{
  "d_model": 384,
  "d_expert": 64,
  "router_score": "softmax",
  "n_groups": 8,
  "shared_expert_gate": true,
  "lr_router": 0.00198,
  "norm": "layernorm",
  "norm_eps": 1e-05,
  "lr": 0.00997,
  "beta1": 0.95,
  "seq_len": 1024
}
Below are experts of layer 9 (counted from 0) of a mixture-of-experts language model. Rows are named router (the router's row for the expert), gate (a neuron's input weights, with its number), up (a neuron's input weights, with its number), down (a neuron's output weights, with its number) and show model dimensions 128-191. Each number is 128 + 32 x the weight over its row's rms, rounded and kept within 0 to 255. Numbers have three digits each.
Before each expert's rows: a language model's description of what the expert responds to; "mostly gets" lists some tokens that are sent to it at least half of the time. This comes from a sample of Wikipedia text that the model never trained on.

# expert 20
What it handles: Word-internal suffix pieces. Continuation pieces inside words, such as Conf-ident-ial, Ann-ivers-aries, and infobox labels like Preceded, Succeeded, Coordinates, See, Category.
mostly gets: " Succeed", " Preced", " Coordinates", " Category", "See", "tion"
router:117116164168121174133105117184125134172087174083193146055136170098146136079085119127080164135058170147160141085084173093135139151105165146170170088100163129110136119145127090172128116146094182
gate0:150154132161141124121154121117138218102134104137089110123064173142116126113061105142146136166129125158147157043110129130116082125107194152157074123204147089146163126162132159064126083157131063
up0:066100145123135110085144139137100144168185138167199170145131187095138089156187103080100101178141155151079185192130139125141101093103164065105104177141117111145136106129229142178143126142163146
down0:091099142128145135134129127136157057084112135125151140135116146091160163173112124141138115112132121120079097192115147130101143101098111100100109126141167116030162114184143113096238093153133084
gate1:119117097143093170106160145142111112153170097109153121075092104134085095111128119110179138138163114108135105101114147165114087086107153155129133096142091137121116142108110139148156065159148107
up1:108117143113101123069099166154149122206103097203122141091075121168101160105100139106162104119104051112095164133111129123109099077153136126106093082135189218120124087160076155122137090081124106
down1:138131147156141136120183152136049143080177087133197122158113107118159001130138075112121151161118149153078094125166173080140164124121097140130109161094198172203177098144140097069134085192158102
gate2:140111186060114188145065096106102104133159133118092175163155100147107042154117116124132133110132164138133112106195145105150151179160102205101106117100095140163156119130098046108111074164124112
up2:083101130167169057138131149157133137136147117091108133145098111144131106125101113180155092172137152111182140150122106147085126109076141112140186099173124154108095136143142118149098150109091236
down2:107052115117075120118115123146171124123149120146108062133208112127097150082149168084112084167065171112082107117187152114092149181087121164100142150156195122167113114178050126163176067132116102
gate3:139135164092108145078080171116122126141117138159138103183070161152174105113160141092161065113109103099082149124108108078154171123166138149107088097143166088097121148152138112136088160093085151
up3:180074160137112153172115105173131125091152144164166116072125112154094142165111153136122126144161121167085208130182118074113085114241154163114142142117131111061157142168163098088165099133106153
down3:176158124155156074093175170140187136107144123124152154123143136140081148087099108120139143138120161112161174126142118136143112149149108113155123078111135132141182096191156156127143133119191107
gate4:125141166088069106154063124143120090147101122112164123154132127122168180114089159106135152099097096142129064163140209182195047140156143106077094143087100148076122101176083150125151121156164162
up4:133101158155123143054079165147164142123125128123161180140172111133166113121155130127103103175127130110165106072132141111111104168140147136151094115133145068112154112103140117146173070190135160
down4:136141112143110091108152121124150134077064108132096149160120159121163133108104178255137131132146163143164149110095176138133120142148085100123152154094086110199140131101157116102136216134120159
gate5:135160108157129137086110203130127140132144134097084130084119242118190094127139109087107179120154110182130125170139157140121097159173161110160105097088127106174154082160134116131115116130097102
up5:131107111133095151077151088138099135099124134109096170115105112126083156104126163170086160146118094136119188118140150139145077118132136090155197130124110127116075122168151141162150080142158179
down5:158169116144145119135159166115130127196171116125125138120115142127125152117108065148187146094011098186138110093135114161073091127136173138100143145131175117155134105092116176190127126141125146
gate6:102173066176105132043116109124172101112195149080151166099140145109100127154108125134040071060109104115106090134125136094070193113082116098161080125152136122069133190087068120160081151063087092
up6:090096127137114093138129094159161124132111117117127116123149111079138146137080149095085135104105165132145148153146175153102116085110107160103139104123149142119133130174119130146126113153174114
down6:151092143135126135147123111150075117184114177170138134109131101152179209119157157158076148144162122121115158140133121100107169106147171132127154114128145150124145182107122129128094140177111107
gate7:108093085159176121135118078142132167133145117131156163126116161157099110175080114125119142147139120105135102139145175203105058149117128088143172118138158080065126088183161098100105162108105096
up7:152160166090152109135108134096105115157124187120136124150074175155137136151124087160084161167117102121120120077145105129115075128088109112080149120125124076085124093087150143137134107096157135
down7:098082055187111128115148130081160118165175170161123152095105165148118103087139195123133098099152059109120134175169156121116140136060079174125176133107020138117081130142110137141116109159109116
gate8:118139137118125087121180131144163183116159136121154167148181169119127118158106070185164161095131087150150236149110189081135162150154086172112117116143128092100116063124134096109073074168148064
up8:141123113064129108135141150124145150071125142121117184157108147170088147093094151150098080083076138194129104190144077141143109165088129103164117126129124055152124133095137138141153144129075191
down8:110117125151128133127131122075138105165187103075138125146132124118166103121138149091136089120116095051129108141138155161188144128037148117150111172106132139144193175113118104143139153097095112
gate9:092077155116150160119085153158223153130156104109090126136119178131155161126139098137102118202132171120135149121110068147113173067087129144084184091152124156184173151145083166102157129125177171
up9:148083186154173134048176128123107186130085129129072128112128063116168104111164144129098164103111145142137068150126174097105102171133120141098120182147178081132127102139120144102134188111148098
down9:141107134140116104144079070149124158149074178118119120101146119120132109064127065053097085135151182106096146173128150090110089170110141130153155126160081163178111153128178147161153115112131200

# expert 13
What it handles: Table cell values. Scores, numbers, codes and header words inside pipe-delimited sports or results tables, such as 6–3, FW, Apps, Votes, 2001.
mostly gets: " 6–3", " Apps", " MF", " Votes", "0.0%", " 6–2"
router:107055126085044100116151150107132098133092156200149147132119118133059083114149164076130115162144181118111090144149158099139152102136148129215123159131162161126092096113111069055087125123141101
gate0:119056140164116134168171138169150121115171130117082137182131147144133103109065058093149183091112165048114070164198164127075122118161059165133116097106118109098154123146154120140090112146100165
up0:114212107099126073167121128079073176140094091160134053138153125155124114123183150112109066150140162172126136105100096170174178180126179065149111113061186149162105091130104132139126166127154134
down0:154171188093092143091113103109093104179104115073124127105131078177156145139143148122146121132109176186197164102114136139131148151179093128099169093063140159140080113178093080167124133159118117
gate1:155142141092173143126150181163213173097103169151163159117117142100079129140162126107081103120120144085133080137129134179076120083117130147163097095136131112134192099161145158095130093134094149
up1:116106120143148099132206193174117124111126185113099151107160107116084078097131107162157108150094146149104145090055138168172149107130147104153188106119086096141119133150146102093117167178152197
down1:064090143112187104130114161091176140118155144175092134152133142182099151182147081153127100116108154125154101135106163152212163132134122156180139146203145151119095078130081099108103100158136145
gate2:120101155112089155172105119108083158147083119173081157074150188096135209172101139140074136142117142154107137189180186169106142130170167138148088122111108102161120097096158107142140076100132114
up2:155130141110151137037132160082119172133147075088104091216109118139146137135148144108162123080103150132137165139138079094053123107145130158109122118152127170144085101112100128148165129131059129
down2:143100076129148132098170131136127178135136116090086126106119140174159139145115159066125109155168123118116107156129113099091101093092142124173092110184092168152160124166102136158113166098145070
gate3:142090155175068146111168134113124149117134039157161130173168144140101102176132155172146097122097120121094168143134132096135109137180101082137178088062164088139146140129110165143134103118105116
up3:086151113075156086116134108171102149128125142146115107098173129100120137085169169135069153131133091149148229110166106152144064155064136117138121099146143113121127158106097129114100144103160188
down3:071157143187156158126113151164117144139123155095075088132144134129123120133100104172148108133109133171128181118136094133127180110171129144093115112170162153137131129200116062112104107130135150
gate4:181123118072138126224105146169157131113106130115119096142081143092142125101167136138124157091135166096154143095148086134111133086075117097119153127068120129128128145183168155090119120139153151
up4:144089118216160090096159158095109084186145133138142140141143103111148104141090133229084040094105111179164128146096136185114099112127138116089053154134158106128155116070172062092102108137113131
down4:041152131146133123107089070100071103044134174082153169150165107072126155201114125173132128164094158144164103078123161116171103123147116144125115087135155113125148109133165189127098121115122138
gate5:168129111126175149159076139101109110142141134154119131127130140143172081103102120139079074139122169127084113157089141131114141109059099103139156178221182094152127092150133119122105117112150084
up5:114097094146162109089131132066152108139159176121095131160079138089110115137117066072066174140123116109081093153115117138093118148120164129130183160160103137119142120150121101218112150111100108
down5:180112118191130102127127119087179210147096185157121046137100075163098163128117156176114134144127192073151165114178164144160118152127065112104160093118094085114119140151127148191130131151171142
gate6:142113084160132094075148171084137154126146153188147149154176167163162137097130096069111103185163154103207098154144111109117151136135120096176085159127093116114120089130109116104147152120125159
up6:145150111118109126093142170152146130089091123115161137128087157142124088127153114115120142136110126119077098136111185113110117142105162122133129165142095128118101139152102057142160126134188113
down6:116072094098094092119156121095137075094097210170188122135170147143153149190107107118137220136144107101146057156132105092122160102129122090158115184147098135148121105134182174139160094104121086
gate7:139132129164130186098149199111088181124137128088135145133146161128134102095123085143111113170132093143156085166177164113116085081139182155137077146166126178105124092091136136066099174142087110
up7:142109134133136156152084117095128146180136154091101102136136125189154085094140110118097083105135132218130123082140130115117136108123097106120103162120147124136090101117142112115131146110143189
down7:117132168100171018126155163113143044095129135124080209057097133138148118141113163148136135054141181141146108123092119158147080142130098117121122136069121103097175140150108110129119108073155124
gate8:108150058091147132129108136091122148120169124160136112114123127212154164125175136125172129127104078135113133166142147155111100168137134151101095082124163091114067102058090176146127093125160111
up8:151128129143150091152094128107113109101127089105161121098085171138147158140128141155140156131098133146112120124155121184151089073178186176122101143103142132074102095125110138119085108183089173
down8:087133142143197109124115164126103096186159199096158170142170061116119096155151146096131140059167118131165059086153087170063130179124174071153091138115110112123147098171095103093151148168140119
gate9:122088115134095130187130098140164103133149150103124176120153103134160193131174170045118112185099131174163104122132193145129168140063130087131115113186104190141148105180128089140144124140119110
up9:138111149116128094131134165120151135126117107208144102190114132166174137172124074149157075071121129070156143092092073113142132105149174196111117171161099062181144144144154105135129108140133150
down9:144158157116128137153156163131171180129189088112158130157113136137141126161102096126131147086134152152166065127078076128084123128080157169107105147110114178166102122134120112054180151129082151

# expert 10
What it handles: Closing punctuation and numbers. Closing brackets, quotes, dollar signs and digits inside measurements, money and number strings, such as ) after meters, ] and million.
mostly gets: " million", "]", "\"", ")\"", "$", "\")"
router:132139100081172159089142153176178111111153089111128148145104191192101182133077125111173135156155101062164123153131143114135160112119142109139083069107128128166121082147188193125178110120066130
gate0:131096139124171104151161052138135160090122167128087095172125152056082090155117103144101155131153178128161208146124139137100197123148132180166124158179126141175129098142174108106157114183127103
up0:129071052177146106095079103165124076153105164140165107114114137157115121120135109115108083123129119147126111111111166074164124152097157112148138166193153168142162145089123144127122135066125129
down0:098073131056141130068129174141122082104118185093115175116124076175161108161127118137169096157166148130109123128190187199142123156097142127169130152135105070139178075087121127084192202125120166
gate1:108104113104058134160114138139157124137093130164164144096123092139098159083180076105070136215084121112199138148130114132131094083189138166144130127124116058136119122109116098131108081096144155
up1:158116074125179165125101142166164121102170055085078121092100135171141132169124153061107112145124097111161076077120134156050073148125152145138090139145168142096130114186062146078129128100067168
down1:142125142145094147101123146124164105110139092132085165130129168139123105088201133125142143146123159153066131130130172098170123136121108159101149104139155115143165195087115104075107145121117094
gate2:171139168126130131075168074150103079085119115079111113140106110094134121167155126103114090155113072096168117138197062151092117130172157124138161103102130162127121117143159121068124085116149148
up2:106058100156100129081127032175121137131174095089101085155125159126144127071158177160136099117123100127074172097186061150119160158098116107159118078116168099177102101100136132090149141155148158
down2:132151127132106112089187097109109118125106062102115066161101132123173093131097133125147140080101134120114156088112154144164146146161157133113102108145097134158109149107166123119210099191170107
gate3:116133157174116136130138144128107074183131121115171101152165137065123161142152099162123145186100129200115145128076112114105152175097180130096117134108160146176116098102151093087189114161137153
up3:122101095127167130121130058107125148215113140136111125155109083142132147145159149137107076133144149130152114105114103116143116074096138144073180087199138089138144097116168150078148180152096071
down3:099168144094115150170096107105143173197110109170124148116102126114111141115128164096095147143141116121175145161115149087133101145145108149141084147104145122113061161203060180161084160102179153
gate4:095113163135129089156140066110138116106110097136066117117125103146160081159146169158178111105178156132132134122161095121180137170107099104082118073177069087157184165139145130153151045159136134
up4:120127088132186117198118129109125171149151122148173182119145122069088144154144108143114147139164116103140108126174107132118155139093134159139084087137176082139124110103139118133119134160138082
down4:126171124152146125159136096141112150146147112168153104128118116133129153125123124081121210104089152155097121178118081091104108113087117123149184107124131128158131081161127102136108170134125108
gate5:107115118131135147131126149068144134116074100107138179089165167099131109141101113064135116134135156184189138199124119098153153138211140103162132167098147071133180152109181162119164153129149117
up5:189096136070157143133129123154101169050118147164105136099090161132165082099049117135172170144184222167128188106109126127085131166106091143195105109118152125102141139101143149170120156149162115
down5:085145110134138108078165115103149170157120170109112125121113105139153109063095160156113136138133149108115161201149133168129120138127109139124172155159100063109146098111123228161105111157109162
gate6:204175172103127122137109042136127115095144128146085060183148123142104126173076124151134133120143076116165224188150193134137165104136203120097093136113176200211179140106171121162090136158126109
up6:093143131122089121040147207149105121110171196165139095126082140132144183116166160150171103144098131098050176174122135165108154195147124159109094132059127160158163123134154127086147122162042058
down6:134124120161104179134124097169125102154141103140152210110144105055119143086120133117118144146114135159109126127152080128157126138109072143136150136169152135162151145136164127087091150163095164
gate7:130146125048120119145198127129102150143160140150131103183163164103111179145092123128043071159128129132127129145123122108046069164148090153132160122100153121139142129148147148109194139156139101
up7:184105101158144120146118099099139154167101143157086149105139073097080080179137136135201174111125103131146122040157112142117152133048111110144182159164102096125165111121106094142123191066137145
down7:134068185117121141080150160125135117107203136177167165146103073097158130123119159116144146129126135095116153157044112097100119148109132103134147091179112142101181183130203135081133129139119130
gate8:120107124160168116106102085159145145151160088130164116162106118176117104094049097086157128140119133113132160110131146121122160157144139182112161102125108060083112154117134163148146145123122159
up8:132103158117143093148101157119055164152143126184083129110113133086058086158157160120049157107104089083143108127069084131162114155182166112126156147128142156138077131160134133128115162120117169
down8:119081066150152159154163172073102165126119091111136167163124123052140105120111168076118060105144105131131166099142124190148161158122138128091103188113062125066122126141094143133154075104092084
gate9:159123003080092160137116129141173127129072123136108108132107156122084130109101142166126119068091154138077128153125081136123133116154120057132099083143137166071084069132065157136135135169117104
up9:120204104130183148130124101165053181100150172121131075127176184101119157130134096123061124101143160169128151090156139139120161140108112137092035123233177170103104083150132137142142081117107117
down9:116195132137137186132087155149173092096079098131157165139167166176148121171134089089079112164106086128191128120133091080080159081140121081153124111120129100140106161124112178144101129136142133